Weights of a small mixture-of-experts language model, trained from scratch on English Wikipedia: 128 experts in each of 4 layers.
Below are experts of layer 4 (counted from 0) of a mixture-of-experts language model. Rows are named router (the router's row for the expert), gate (a neuron's input weights, with its number), up (a neuron's input weights, with its number) and show model dimensions 200-239. Each number is 500 + 25 x the weight over its row's rms, rounded and kept within 0 to 999. Numbers have three digits each.
Before each expert's rows: a language model's description of what the expert responds to. This comes from a sample of Wikipedia text that the model never trained on.

# expert 21
What it handles: Capital letters inside acronyms and call signs, hyphens in pronunciations, and LaTeX math pieces, such as KPMG, WKJF-TV, frac, _{.
router:514487500489468495459518488479506505513511493487466493474496524447511540472491498503484495540492458485548482487511481487
gate0:472524453527491535447506494478466479505504490528505485507497526504544443504517512483499493503528495519476482445539505513
up0:534503450514508477476516493484507485514497486511506554485491526494535506483490511501471507478504506488531458533496529501
gate1:498483505531509553464505488485517550532478481513534503519512482491482472467479501498477485516480484495509499525537513483
up1:534480503491515473502508486500519505458512501472487541524513506479496476538535509472531490469530514465481472465497456479
gate2:466491483466523506522472507534503505527507516507546451470486503521474496514474501483488529529494494512500518478456475454
up2:519511505490530484422503452529541521500482504518530486532485507501490504509502536507461484457500521547511487487508505553
gate3:499518450518487542477479484459488529489533511520497525525529498509469498483487472510496503488491474514480580474520504564
up3:475477543454537447509524499523478507497510498463482494502458507485505505505473511489533513548497513478472495538509521471
gate4:519506540498544527516517513463532498494504512522465488477489505521509532472514550518504548521494493540467493510479480512
up4:538541466489483511492460482537533498516498519515486517512501530523451511459506479504506505545485497478494488506488482485
gate5:508479545520485509537509559495511491497473552518442513478519514522524521505506477480506486457503519513503462475514546505
up5:487477510526507485499498505487516507560496497522514552504450572501493464512529476532512499491511468490491512489551538524
gate6:495489517562488493476511469505499495525500511517488518522503515504494460454458517514524521501519491487464471540528521525
up6:474528452506490549472477506524527473516534490510482522504500517504518457499473492512452427497494490492502543543527506501
gate7:539520491514515489490478548508462491521516474469513509507471524532442504466474514473537533490517542481488535507498491457
up7:483496490533499482487495458493493461500564542500493483499492538517467498494489498495453541481513528521492508479565491474
gate8:466508478501499497509473521487458486500466543489462492498508509538502484453528542487534475487489476474495480537436549539
up8:528513523448489491460501526526518517486561468457534463488476496527470530491472508512508478487559566516510500491529481499
gate9:518517464516475518474452547515492484495501513519473519520483494524457511515483467499484476482516490513463520518478497483
up9:512508478496495492453479493539477504515514532552503450501488521530510487477486526497498504498504496530524471503492510473
gate10:505508491479457483481513452512505514516486559486437523468517506526461527482517508506479498467492540503514471505476496490
up10:518520493511474473510532479525502472528516516441465515558499521495470487476503498467501492487460518517479485465494499478

# expert 37
What it handles: Pipe separators in data tables after scores, dates or results, such as game logs, fight records and station lists.
router:519534501554492462487510489474505537461502479489489490522493501492485532507525547484538507513492488481500506494495528451
gate5:466527476505521490510511534488543489467539493483497492530524520509509498488519506492508493448477544497523499531490479528
up5:488485451500513471516513539480536487477480495483484502474491531524527466492532517525495498437519525442536534557478492502
gate6:545536507484533512478514448518492529525481491501519482515525459516551519525486471495498523418515498446535507523553482486
up6:538501501500540472470509493585531537520528524513526489475540474472535488522453504503492477483510455481520525472499521425
gate7:472513497494489500541536461429499518525490531516500524487490511582478470466485530486522488496475536509482505515537507490
up7:509521547514461528524540512532520465517462503468493490502534504460484454533511471488478498480497510473497481498495465453
gate8:495490466505524510476501518493494467557504516538501524519538499535502494508491484508494467481492508529515534507496497536
up8:567463504498503505489482535554509540483514535505557526490567498504485531449570525520511503528516458563499515520524507516
gate9:471514509509452465532522472548490526480533512496522499496549484516527496475479503501514501489526512489500477567522517488
up9:493558489513534525564479501506516496472547507481481548512502495472541521528492519479506540490473479499490521481519508482
gate10:509525486514470506468507529538520464473521540484563524472480502507505477500468474471500513504464512539513487493478476452
up10:483545536469544481477490481535507517504501489521466492486489499482497489470523508468544520495512493495498473527507480484
gate11:518534523477519491500547490521503483493521473532444492479553455480489445483492502527522508458508521528465440536508535491
up11:518464457592488497468479481436522483494532535484541527507503520479505486537514552538486505489488490495539523518484495534
gate12:532485477495523528477483487474476503466512523511478545493482525535463535448484486488502492511510510521480499478484530520
up12:517502502540574537485485499494542528493504504527514487476524499512501499477472481507481519513488486493500522524513471524
gate13:490559507506515533503527509533470504503484481492505491489495490503482523474464508514511513529543499540509546526511536499
up13:507450489560490544533463512455479512474499481526521468461490496502473495514471548500514498508557492505501523518513481521
gate14:517507478499496465528508504537537521507476490496486540465518476522527529463540524506506484510558489487482516515502473548
up14:525469536532505555511501459459516472504487474512491534550463466478502533528532526494495473540473470495502504475516522492
gate15:490482503475501490524543488530485527490505519498497530505545518518517488478466433510503527472518502506524466518514485511
up15:534520518483466465486553507500563532477478475523475509547480440482487502499513486480517502545506483499473514504531515491

# expert 8
What it handles: Prepositions following a verb, participle or noun in running prose, such as vital for, convicted of, during, between, over.
router:497544502514545537524533506481456470513527528521506489491510475519476549520479506480474518538491488523504472510461520529
gate6:515525491525511501505495520498489479515497532476528503518531463460551481472497543514496464493500443493461492456490489531
up6:510515466518494483504508496502474501546508495490496479510481518449502484494465520497511505438496490511485545507544477501
gate7:517471501511502492505483488517512498486519483492479429498542493525496494476515518479517470477476562493519511500472516529
up7:482531514511489490518506474483507515533502519547490513540522478494512505494535507529493530508487535521523486511493473499
gate8:505493482502511504504508441455518506441486515475492475535489463541497549495503517476490475500484491541504468511506501509
up8:548467513469542472483490490553535510476535469565478510511532460476505467562507469545474480471507531519491475479517477485
gate9:530513476476534535476494529521463485505519483532478477478509490503488515490474519494493513497463532497532462526529453524
up9:460535470508507467533518481462514482507554549506473469481540490525486519531504494483509512527493490464515542459500503462
gate10:531455488534501485512523522513492495494506494515480480517497498498503521479491472511457560540509506509521503512502548503
up10:511537562480553484509485510480488489521497498508447492520514474480526521526488490488487502488500511525486514501533505494
gate11:482450493520517501443493467479517456492465463519486518509470464453502501479498454515509477517490470521472499514515506485
up11:534502443488503525491492513487452536464493501500514530505508526538546489487515512482533551490543536536491525519510492515
gate12:466510491534512478474440448508500532526553511474512470485486469513475529480553510451479503452479443487488504515502490520
up12:495528479499530513475495464515511531525467551508530527465510523553493507523521513527503508466493496554527494445525477491
gate13:504492503572512510481500495497513534511462492464552503511501465463482496479508536460469530503448489435458492487474546469
up13:545541518503535537498512484509438529477489481484541527531480436508484517501505470462463500508478464494499543487514520483
gate14:471534479500518542500535542467460498496499537533500438495476487478541488448472487474502488471527504500505492469482497529
up14:464524521548552539531513478471525439514498457484484538472488530493502476487476492475489531488495545505509480499499516491
gate15:560525487482488531538529463513498501458493472510505543531517477505475555489506470494504496523520548465543549538512510527
up15:520560488483459475507547501473466507467531522476477490497557506429502522520491496497494483534500538466536492491457503513
gate16:482447501496512499499481478507504482496520488478465479481490475472477500512503486486473488491516513510450520515541511529
up16:472511539541505454461459575490495480463496494482476448492493510493472489496510466497483507505503509510450569517508498498

# expert 0
What it handles: Prepositions and linking words such as for, as, by, under, during, via, mostly following a verb or noun in running prose.
router:506493488503523504498496505486481485482501507542501466471495492521474528516483471498485462543463500494508469505510519490
gate5:485505463495516463523496533493519506524512473484469484506501466486526472501515478511489487464510506488480496509534503485
up5:497484479527492488551497496496479488488532520492533508465466495496488492491466464515508480503491485506511468502494517483
gate6:474483503482532499532504492473450457525506543495533502495523493499521495513475476535484509491505507529509481539512501479
up6:554501530500535493473510528503469511479460490508454520531550486478481488513493498490475559549543512506512489492496470495
gate7:505486495531509515477521523484516454494489497478476507510489505546506485497468532496513492472501492541468511520504474546
up7:527538494476447486523500505510481530498500489501565492504511562439463537440491493480535488462514504503546512469509468511
gate8:549504503511476463511492468496478515472429480518530477499480506477493498516511488527514483511527549464522492505530516511
up8:573510496510494498508507500531505510506477493549507484499524483525475490497479501515476483499457503515502515482474508525
gate9:511512544461510548488531531470469499528497457504507467490504475507475542504533479494470513489509535507511487525507455509
up9:519505527507505559494475525518496527480504501478515518462462541477476490464525468475423462529491524517459521525489500501
gate10:465530497432485501473470531472468527534493534508523462477506509517495516471513527519475446558477467501472494480455503512
up10:476504528454524472516549504529505505497567494507494461512519525469471501520478496516476495508495495499484519482511510443
gate11:515484504502510546472475478557478499492451486516491559502463566501475509494550489509544495521456516472518520527477508506
up11:522479535516507471471523496488482494494509499506482468526525480532491463521501506536517475498484565488489499474461472531
gate12:526515511538490459499542493477512498527479531492515528489515535507504445509498508537500476482544517512476518500519490481
up12:439516482518549525548465517506522460526466502479493459511501503514525558491455512483506473480484463466482524520440500483
gate13:476502488483523516513530537501498500528466502516481486453523465449555523519482512502501500522494491508512481493484496509
up13:498466484488452550490542489545507459500535521494465479515510481474508471502539502490519437528467455496533474454517506515
gate14:511517491453471568527480495510487489518504512537497461522518505486488501503474499513471524476481566546474467521502511536
up14:503506486447520500565497481455522512506505478493509456523523482507516491503508492487506526482475485541528518546484509458
gate15:519484516536465470476527494487498504444533526511468490537492484504507463456541450491506477529474528506460496528484466466
up15:493526498515520536456564503480560437514511531530469464479552499475510502511490494524513470490485511467488523468448484517

# expert 51
What it handles: Final pieces that complete words, mostly the -ing ending and verb stems, such as Performing, resting, squatting, make, Glasgow.
router:493506448489521487500540479537477550497475484547489501502489457487529510523567494480484536515476494530508514461527513505
gate1:480506481477519471510491543515497482477534472506514531521494545512525455542497497532464470509483510452517502476466492492
up1:498451513530482519492492483497491534523476503486482515518506509519482483497496520498514509531475516495484523506503529484
gate2:523482517535500484488505473456507486443496491525535475512504518512547475478510473520537528506484523523515485532517492543
up2:493483506462513504537514500514538497473496557469481501492526470517513524522455505502480521505551512517468504479520514473
gate3:522502459501514508505499556477465520482469455473466512476528476563489476528516488475465494462473481500496477499519513540
up3:501485528506517484479468484503470538495511475499450509510446508512484453507495472483505477506464456500429466521457476478
gate4:505537497533477501480471477497540478532508505494507486514500494491513498492486501507484493490481504505474510513482505475
up4:528479488488590485472522480511544513470502474477488448494510463490492502508475507512497482521523469520508457476466526518
gate5:565507494503501468445517504538455472475466491528544492512533458474485526480513481546496488509499548474510469472511492504
up5:454512490480485502526497492507486480523520503485471462493534527476507505525504524514448501479508471514521508508459492471
gate6:525528505543588489498508522535477508515480461580511474500547496462476520457466471512496487517461483500485516536525492479
up6:460502547482502529513491524481448480486522494520491489461461482527484464504516500489533496495509509498509473520515517482
gate7:525492495495511510496532467518466520505528473471527456491549495465520503524495514521492488514460545492489474472530468477
up7:473484514551480528513524478505511459470465484523489482503481473545489497477513511514494496509526468490537496509489483503
gate8:512481470510506505487487481493484466510490481486500471490479468489468566464504478516535495530499498498475546505515502543
up8:544484463548481476495516525512500518517501522514513511502442496517516520522498468494550472481503471488493525508519506522
gate9:472511515510496507513495502453499492506479510542488528495502507504524491470521497479488489489509484497489510448538507519
up9:476574498482554465492511498501497482457485481507507531515461488489556481514517521520499484540525472489484517525465474535
gate10:537482491501541481491521544469488508541474496523495501489520474480475487498500508517468486483496482537485481533465466490
up10:494456564468472517495509456475519493514509545501532494500482538502475491503538531495472475547465497459521504486480534496
gate11:517489490498513456469500512517444506541503455501527537537471501523482497473493496494532512533503467535488466491480488506
up11:469486524520519496545494493460451473505485469520460511556534513478493482505507496526535484486480516491471447451516502493

# expert 32
What it handles: Leading dashes starting infobox or career-history list lines, row-starting pipes, and month names or United in birth dates and places.
router:481507462484475484533433530509475516475493495445541516464491507488547503467475540497517539460504517529516521508471501475
gate0:532500451493522499517527469497472552460506501518496544514507489509504476460530501492504497547485551471490468526467515521
up0:458477501490514529487483484495538492507512511492483504483504518495524503520466534513495494514524434505513482476514505493
gate1:477526479503472512486488517484498494500513538482500530510428478553494551539534529512477497497442533501509462479494513489
up1:451518480501515492468477525485478509518501462498470487490421514533480520523507501523487517515465498488541471521459508483
gate2:475477490513436465500554478504504501496528482522470492472473481456488516506520502489480481515540533493515476506495457494
up2:502533506490551523484454495488499498484463520475482492502547500490465532525456480499486490482497455488477497505538496514
gate3:527455479455506504520526508548466555509501518531482504526532485510486510463502520492485516467493492517524497510485483532
up3:495494511529490509506549490477493526505506482516487515537517519453502462467471503518512433530501452490491480484457510531
gate4:445492536487497520505495480495478508516495512523501501514469510501501511485491477473506530523497455496482531518509461477
up4:551532516481521488504536514475532501497453489472526498534467506514464523546500459514554481458501491526509499522486516462
gate5:518504527492514522514507497479496501487521498497506542513486497536496490513493514514560509515477524519503511477499492474
up5:521527511473492460479505499459493523541517485494483535544491538487511536500531509487473516509452503507507489516464564495
gate6:504540494469473477510515528500514552508492508461493498490503478476516483525488518516538495460559534469473511507495522522
up6:532469505513509483530538464483493510493519517549529506528510488554496511523503478466487532501517517525540517463484505517
gate7:512530472450557525513474497486535500485466495469508518492501521506501500494522519519507519464525534510503483489486495519
up7:514499495548487475514485499504474499528524504471524441489508503482517489502495504558467514495512501530499505500463531504
gate8:544506521522466507473516476500474470454530484509507493493526479544489517506480442506519461521528456490476515532516518458
up8:558484513501446548512475472452508505500512492495535523503482500514520468534477476493498493454490465505501491448517532530
gate9:490513510492501498466480494502509520503487465495516483449456475519508500495462486459506505514532460511502473519509475524
up9:490597438511504524446519491531508508515524496491520516455479501506471475499466510509438525501488502502502513495482505523
gate10:506541498478513513494517488481508483517489469487481522489538475442535487514513472520495511458499509559512464479488512476
up10:508451537511526496498479493550477531481506493484534493551519485506438486483482486515510485473495522509479489538506503488

# expert 28
What it handles: Line breaks and blank lines ending table rows, header separator rows, section headings and paragraphs, plus table plus signs and Notes.
router:447498512534535508474492515486538520530512522466471511464509487512461506468470511511502458504495503465517473488529524474
gate0:521492531489463513488465529475506496512488515498485543495501478477497519530505481531484471502505507469486520459534523485
up0:502476498483519513508484545514505526493494513512479522502498477483482538488467499516450467525473486518426496518508464492
gate1:519468495500488534517528453473523495503497495521485488475490464515472507513521485490504482502493510524503511475471497527
up1:495502533519509514527515508494558518531509458522525487543524486497502536494512528507495540522489495507468473479430499503
gate2:516454483498505561477465546532471519464501532510439510521461474471479499536472463505477490492509508527480537521515487493
up2:495479485480490531498460520510522510481466519470447468483457473491494538540519480534461477536534522539516503470480504521
gate3:439491523525518527494472487458488502514443544494525501490468475524459509499504469526474482484518443475528540496499545501
up3:465496494549554538526499455482479490492474504476510465520514515503487471482471495466502484474514491469499497513528508524
gate4:481464486512542500518521521510503424456485519503520486460505506535521512501500519513490499452447524523517436529543509523
up4:502455513510511487521518483511482521537479491525482502543525527561526471544477488487457522497506546511516501488515489476
gate5:503531483498504513525529504481493506551496493498520534436510521493506476434519458534476509498517454483492480454504496519
up5:488452575513463479507485498503524532481489484511528541500484501481503506512526525523509486512479501499502498477480509489
gate6:506489504547496470448485483538513506465497515505441486504528464541514536515504517512493484499523527507549471522477501499
up6:481499497488499495539478522523498460520472496450555526485461523477504529485515471444490526510547461544459493495498510457
gate7:521528478517477506525507514466512546472511470491474471520499486507547482484481532484542485532475498496520507508515512499
up7:520560461470556527521486474520476505482550473513505509513456505524498523474480506493516489496543551500477515503509486519
gate8:506478518477544468528511466505504485493498502562474511523492501482459490480467471500521478532494503435512515499510537496
up8:569504519500481490512547444514487466534493532482508493517501507498533511506481503515502488509448532473505521481530502519
gate9:488491509494498535429516496464512473501470541487500546510505532456473506452533531520493514465476513456496451517483503488
up9:497553497498510553465548541520544475479497476444498501502507494484512530470526548506473522493475515457507450544527474482
gate10:485471458509543505511499520511502472543477459516464537522504517496488541505509506488519504504470464505518484469531531509
up10:490523520506525454467486526489503547578509472487508546516471532455532510474499465495518538503480476514526517523543499511

# expert 12
What it handles: Result verbs and stat-table labels in sports and election articles, such as won, scored, lost, Turnout, Passing yards, Result.
router:433485452519523473515484499486473505485511495520505516470467525511491489486503503541508504484465484501507486476486500489
gate1:498481471549477497502518481465488515447515495494492507485470534542522492495449507511523520562512486500484529513499492524
up1:503523515496516529514483530567468506567520491475505479502483509492477532526495552485535521458510541536515556498499490475
gate2:510505527504508541485495498476480495557496459562467547536457513480555458478501506506491518485489463504489489491494449519
up2:509481519491497512473517472463498485462502504515469472524472500531548468499528495530474507502483477530491485489484478459
gate3:522464565506510532507502482469527497536501539480534546486501482531470535484501466521519497540532535529498482563467532510
up3:478499493520541508503509474461472474516516480521533479503484494490471515497516483486540514523488486567476505554508558484
gate4:516511432541502519448473513551481501464496480539458501499487516492489499518484479491545545507458464512512494507510492540
up4:488521496482508468514507501483529497532502500501487512514498491526492508565463483527451522497534533491491532511493552467
gate5:507493563494519537503469435481558480524513512525482542483456531494494526505467453515489520487468489478510500508481474526
up5:529482500495478507491512493495502509491530495481508500539502492523482477493519473503474478485472487450473531523491501499
gate6:511476462508543501479507511534507520498491493506473516485508509558491481499508480488515505541500488512477518516510513520
up6:502464504515476507502467516497518485465478516524519498464498503522489531519477506560519513531482499496474474504478490498
gate7:542444508486511523514485481520508495467517541512499457502467475507474502488458531500506542527518504543525499516490450535
up7:454508518507490445491549473512544514496486506507492495493484503493505510506476522487477473476504486496508501500524525478
gate8:563516494459446487443516485494483511457501506490488531481483495508496517470526524495524477516489526521510490487469470449
up8:532494519543507453527514451475459497517499517548492495530496532485520493533477446487488525531511518480513489564501488500
gate9:478499491486528549496488462456505490485496504456518476480522490535492509488467513465526487509473486517505529556530455478
up9:478550513490542522508495488526508504505497485491560496504480467526490526532489470528515495482476503473501511538541500494
gate10:506478499496520509524530499425514494516555492489503507508504504540487465497508466579494479522523534500463490463535499493
up10:508529548494448488484522473542511494482478504500479500514501532505496545455476541486475481488492504507506526521479498467
gate11:504530477514500536485447489495434472522445452509467495574516487490459486484490481493501477488479532501517465465461508541
up11:503511509528524486487440528546443504501496514492493487524491507480533531466508461498483494475519490501534511512472505510

# expert 3
What it handles: Line breaks and first word pieces of list items, infobox fields and headings, such as Born, Occupation, Website, Phylum.
router:491463530491488477496539471481516476446502501528470472490530492489510494492508495504492499510533469510527529512527486518
gate0:495452526454463531473482495552462523466481483511513465466494488496495529486465522499527523531497505519517534526442538459
up0:459454543545489547509495488496539462499482488530478518478480458508471520507467495561492525503492503507488511454469524512
gate1:506533517517521545571530458552519501517470530511509515503466472532520520480528518496493529496488487481484488512479496517
up1:530496537484519531556500460502501499512516512522506500545484491524511494526524503513495497456501478494495448452541501564
gate2:506469505510510510503545476483489514488496532510531520507523480524501497517510491503482500505533472528486444507520441538
up2:532492482527487455504502513479501519517568477489539507509496494505482477512509480478487486454514487562434464540524471549
gate3:576502532517451490480520475542541504503504471513513456500504456490525505482497439512491475537542519509540593516480493512
up3:503474473517511502509477559486513477507496515493562505476473493503475515500485516519484517503517472513516489534482534474
gate4:478520475493485475466543496434504538490525485513437492544478513544478486502481511492500563506486488476455535505529497522
up4:481548529472519505496500501539492474486526500478496505473509490462533553485506459462478495504508540531501488519541484497
gate5:482475488493504530482476521551499512526494499474500456512527499525468528496544553480513521437545536477518504514484426530
up5:504529513467491483448465480559470503535495500531499474504480528491503513537527516533537484557521510472493514474488518465
gate6:545542479512517488472470481497499470546492499505523503501524519531527486500510474511476471444507497546526462474540518514
up6:516525471492511515460492486537508542502502487493521506495537513488517480487521497488478541511511530493503461531493489510
gate7:456517517440531455472548531453475524527508501530483484500507522544472494533454461492524460484511494509526485507508493484
up7:507490502499495503506521489486468491489484471508540517512499551486506510532464484494444504477487509529524505522537494480
gate8:517499498494508455489509500511498509475500487501494501503524518513530482489471520501542501524493541483490490488483502513
up8:550499529527503452487544503519467466494486501442495500505482514510493509478541498510547499502516496489544512491508506514
gate9:523487490515500500471502519482510469527529477459486459520502468495539504508514471517498496517518504489469518466497457523
up9:458594539507529473491437507512486507486527491488509548526471512509502521522499498476495479524489510491482517460507531522
gate10:550462482510485473497519519529489474501516513550467499500540494494488485532514478494492465519492479557506537527537490534
up10:499544530511501510524547499520496460498469505533529528476495517497498462491535502528492485527525438507513454468536519492

# expert 13
What it handles: Section heading markers and the first word inside headings, such as ==, ===, History, See also, Wh-ale, plus line breaks after them.
router:552487512523518503544544487451517470514445497516520497461508509505448518542507507513491439501504514546488494464490451492
gate0:498473528495490475443470508496500510481533522479500492493525525476525487526454452510485472505497475498508505485518571499
up0:458514512465516509512514578428513460485458509530518502486507478535483478528513441480505474484468545546491486509502492526
gate1:503498501534525511467483500517487519527519490484513497461521521534556494482510489481513505520475509472455490494514427518
up1:534476508492481510500516498548525519491486509470492473588463491514491522470533487519493498538493512505467529480521533491
gate2:498486505508518516493513481542503463465504529472512503473515513486491491523512560513526523487526499512484521490499510502
up2:520543478497479519496506539438454488545516482536441521488519531537496459479513479496515469508487528499512490489515476573
gate3:524525477538510533517517539490503493512508483534474492477484499513458504507524514495499522509532518525504523512458509509
up3:514501492531481483471482489483510464516492511475538543477485538530544516482507460505544518533473491505507501470484497487
gate4:502549505499469545464516544507460468512488523497483502516473483537442487526481514450512467498469532517520530509508490520
up4:495501475496509496497483493467536504485516451527503531464503525477549499495507491519480511506480488495502470484482488525
gate5:524440445485473459486540460484553506504508538454524479469471501510466514502478534490517504478492494490495488503499513534
up5:479471497519547464449538509513462517527512501512474491518548474483519477512484533445516480513507534481530451491538484537
gate6:498489492515551526494507510511486485478504467483505469500496530469462497475476547511474503545461473475503479496526532506
up6:531487531504536486511488519492502469480485511486487507499503520475490485481480485541509564510459438495460513505474531466
gate7:532467512508464467529470529513497424474507493506537479515504523546480493515468494540505521498522567534479503508529461486
up7:502476497490453515496527516501466524489498491504453475463540481510532500493523497454527515523520479528508534485500516517
gate8:534486505448471506490501544457521485481494477528493512476500514536483503467506448492557489491469470474506540486529492560
up8:560491528462482503507508489517510469470516517515499460537503485493511513523483469498532496484490439524465485481532488509
gate9:475469468453483540463472494505480475499488493478511462490470538509485465521489515520510531482508538527468565475525504485
up9:463576495479469495445507503530489465465516521489511535502491531530501459483493512465522542486493504484510505483470467473
gate10:530499523507490497491479481516516481461441510495488507492506456522462511497487443506522496450485509439547518491514515492
up10:534494520488524521511489537539474485531500499477488464495536496514503465507511497459499507452509546470521499493470455497

# expert 27
What it handles: First word pieces after quotes, heading marks or commas, such as al in alignment, E in Education, See in See also.
router:515464484528494488506496525518504454444509524490510520513481483464541499498531463495522502548479501499488518499470524478
gate0:475495494479487523516508530519492461498481484447532505520485476471507477518517541500473501515527520504479495551468491489
up0:490517544459518441502460454522530551519524502513457497462539512563557495520472497498515494499522512501499552522526455491
gate1:518483484511527501475491483506493471472559504466496518485505524489507508504553496452505492526535530463510525502484478509
up1:499514536482494530508499506466537471518496527494485492519476476536466480493434487485498512505533528459501508488481501511
gate2:538512456498524501508527491470461495483478497490504526525457516541531496546467462458538473506518527535487491517485526491
up2:507496504546543517450516529505529481501472510483513482529495498501481494535501488519506509524490566508451444512483479505
gate3:497512470515533486512492543501529532491461485533501488538506529560522516467499532509518479518516497477468469507471484521
up3:485505520491481468515517530514489473473503460468532487528494446485526506497461494525531517484475488524514547510493456507
gate4:503485493493513461518495516459489474498493524506511486478512514480488474466490518505509508508548471501517485505478515504
up4:529498502527490475490503497558481535470499485519533516521510511513489485512519500554504504487447530514532453469499540437
gate5:533478514512545492459539462490484498501493514513489483465495503488526460534472479500514524446493487489510439505472532473
up5:507486504471484508517489478440507519508460494524486529532506478467527507461504510504504529517482518483480541478499518541
gate6:503543455500513566538521482511499501482456467517507424512516468509528474530512511506536516492477566518495533502514535517
up6:507470480541497511490496465527533489498529516465494517496494544508512486494476482479489502503498499458519512527472462456
gate7:515548468484539529513490510501483489488521477521495501536510475484509493510520489519472469504524496515510525507551460479
up7:514493487493544555512522521502521472492468486487480487507574529474517524509511509533500505503492524477525493525515481523
gate8:525477525494507504490463491515534499480477515482511503499487529509524450487475519502455523543498472504454538482470502542
up8:608490552508513542504504500561509440509498504515485520541520507507478502505510494512462506531488523513501464537496472551
gate9:508488497523536533488537517459500463555488502490524502494498476493464521493540523551552489516440490443490513490496493466
up9:499546450464492502499484487471498525498504503494515491520482506540509443479522497507467475518517514481499441522493499449
gate10:508473485502507449530510500519491483441471483512469541481494516514469490510516502474491547503534500526510497556483521528
up10:508470545490525466461518524499520537476504500522491464505499520512524494501541500517491529490538504491518494532496489479

# expert 33
What it handles: Prepositions after nouns or verbs, mostly of and in, also by, for, during, between, as in School of Excellence.
router:467526520553526526529512510471465474467480491527546494481477518429518509505469490527511533498519488520510514501459483491
gate1:497514499506455523531506488492511518488440465465505542550509490509468556500474486525533466493489534461495468481464537504
up1:498529484496511505528524485465460471466530486492482471514474545504517471477490499502501483540530523517513484495494581490
gate2:517524495508519507511525475513496467521541496509525512532482497469485496500472513506485497507515503475512491535512499526
up2:511501494536482492461502493480482528478492496502480478493494507477517485495510455481525501458511543539491499524483537511
gate3:524492504503488521524437488502508475512458498492504543445485489500518513512495518492507556485460501509505510510502537504
up3:526496494475515507490478524515473478466465497432471484536507542472460500485524504508543485501508526533509523516495476472
gate4:480500501477482521492496487447528555550521509496486504497509458494482489511539502489488529506518542518521491526495510520
up4:510514503502462512529484516501486505510431436500504528468489494492538521489483488518481512483488522548482467481506480536
gate5:488508555477471475450519482516498451525509461478563508491477500472506498478544507539498529491495519497485524502528460478
up5:541502488504530491511493531505490524501522531480510505536433537525506481569514512502541479491533475494503498470470485530
gate6:503465510502501508495463529479534490502516514489504547503509533465499504475476492494491460536486509454463515511495500502
up6:497505499506546517513510514503485506514488475504498517522554507524489525507442520516481488494484515512441517502506497492
gate7:478523493513525520498494445459469476474530507524511531524507478520488501523534512450473518503495505523494498504479500509
up7:493454495504514525525483488461497492478540516501473500527524504569495530479507485465529502489494507486481499489485529499
gate8:501484506496484495486478526455464479500526498480509528526500516487524543519490499499499494470482524547471509462447521477
up8:568476446538488498500510508525487494522488513466524477477521499487485506495415512523528507511471499499518481457464502536
gate9:544516481519521495515495495468498505485478529513496511548511477535478505503510499521496522459516512496474507513462488500
up9:501528529476485485554509550469462502446485516525525480551534496496467477518491495487510514511517510507488522485487503516
gate10:507489507519538504524489531470493500514474485517504516499489521557513507456483513437524461501525526481547456467513520533
up10:460498476479510489473506508503450535513483509489520517552512460466491511525488538499514489487491490510493479502532493514
gate11:445497488482511515515471485497511494490495507480507465519560495443502516499484490494525516450523456530518517519502494519
up11:490463509583506519536499499504504486484504521467460488456487511460515500480497504539477478523521541544517463540458543482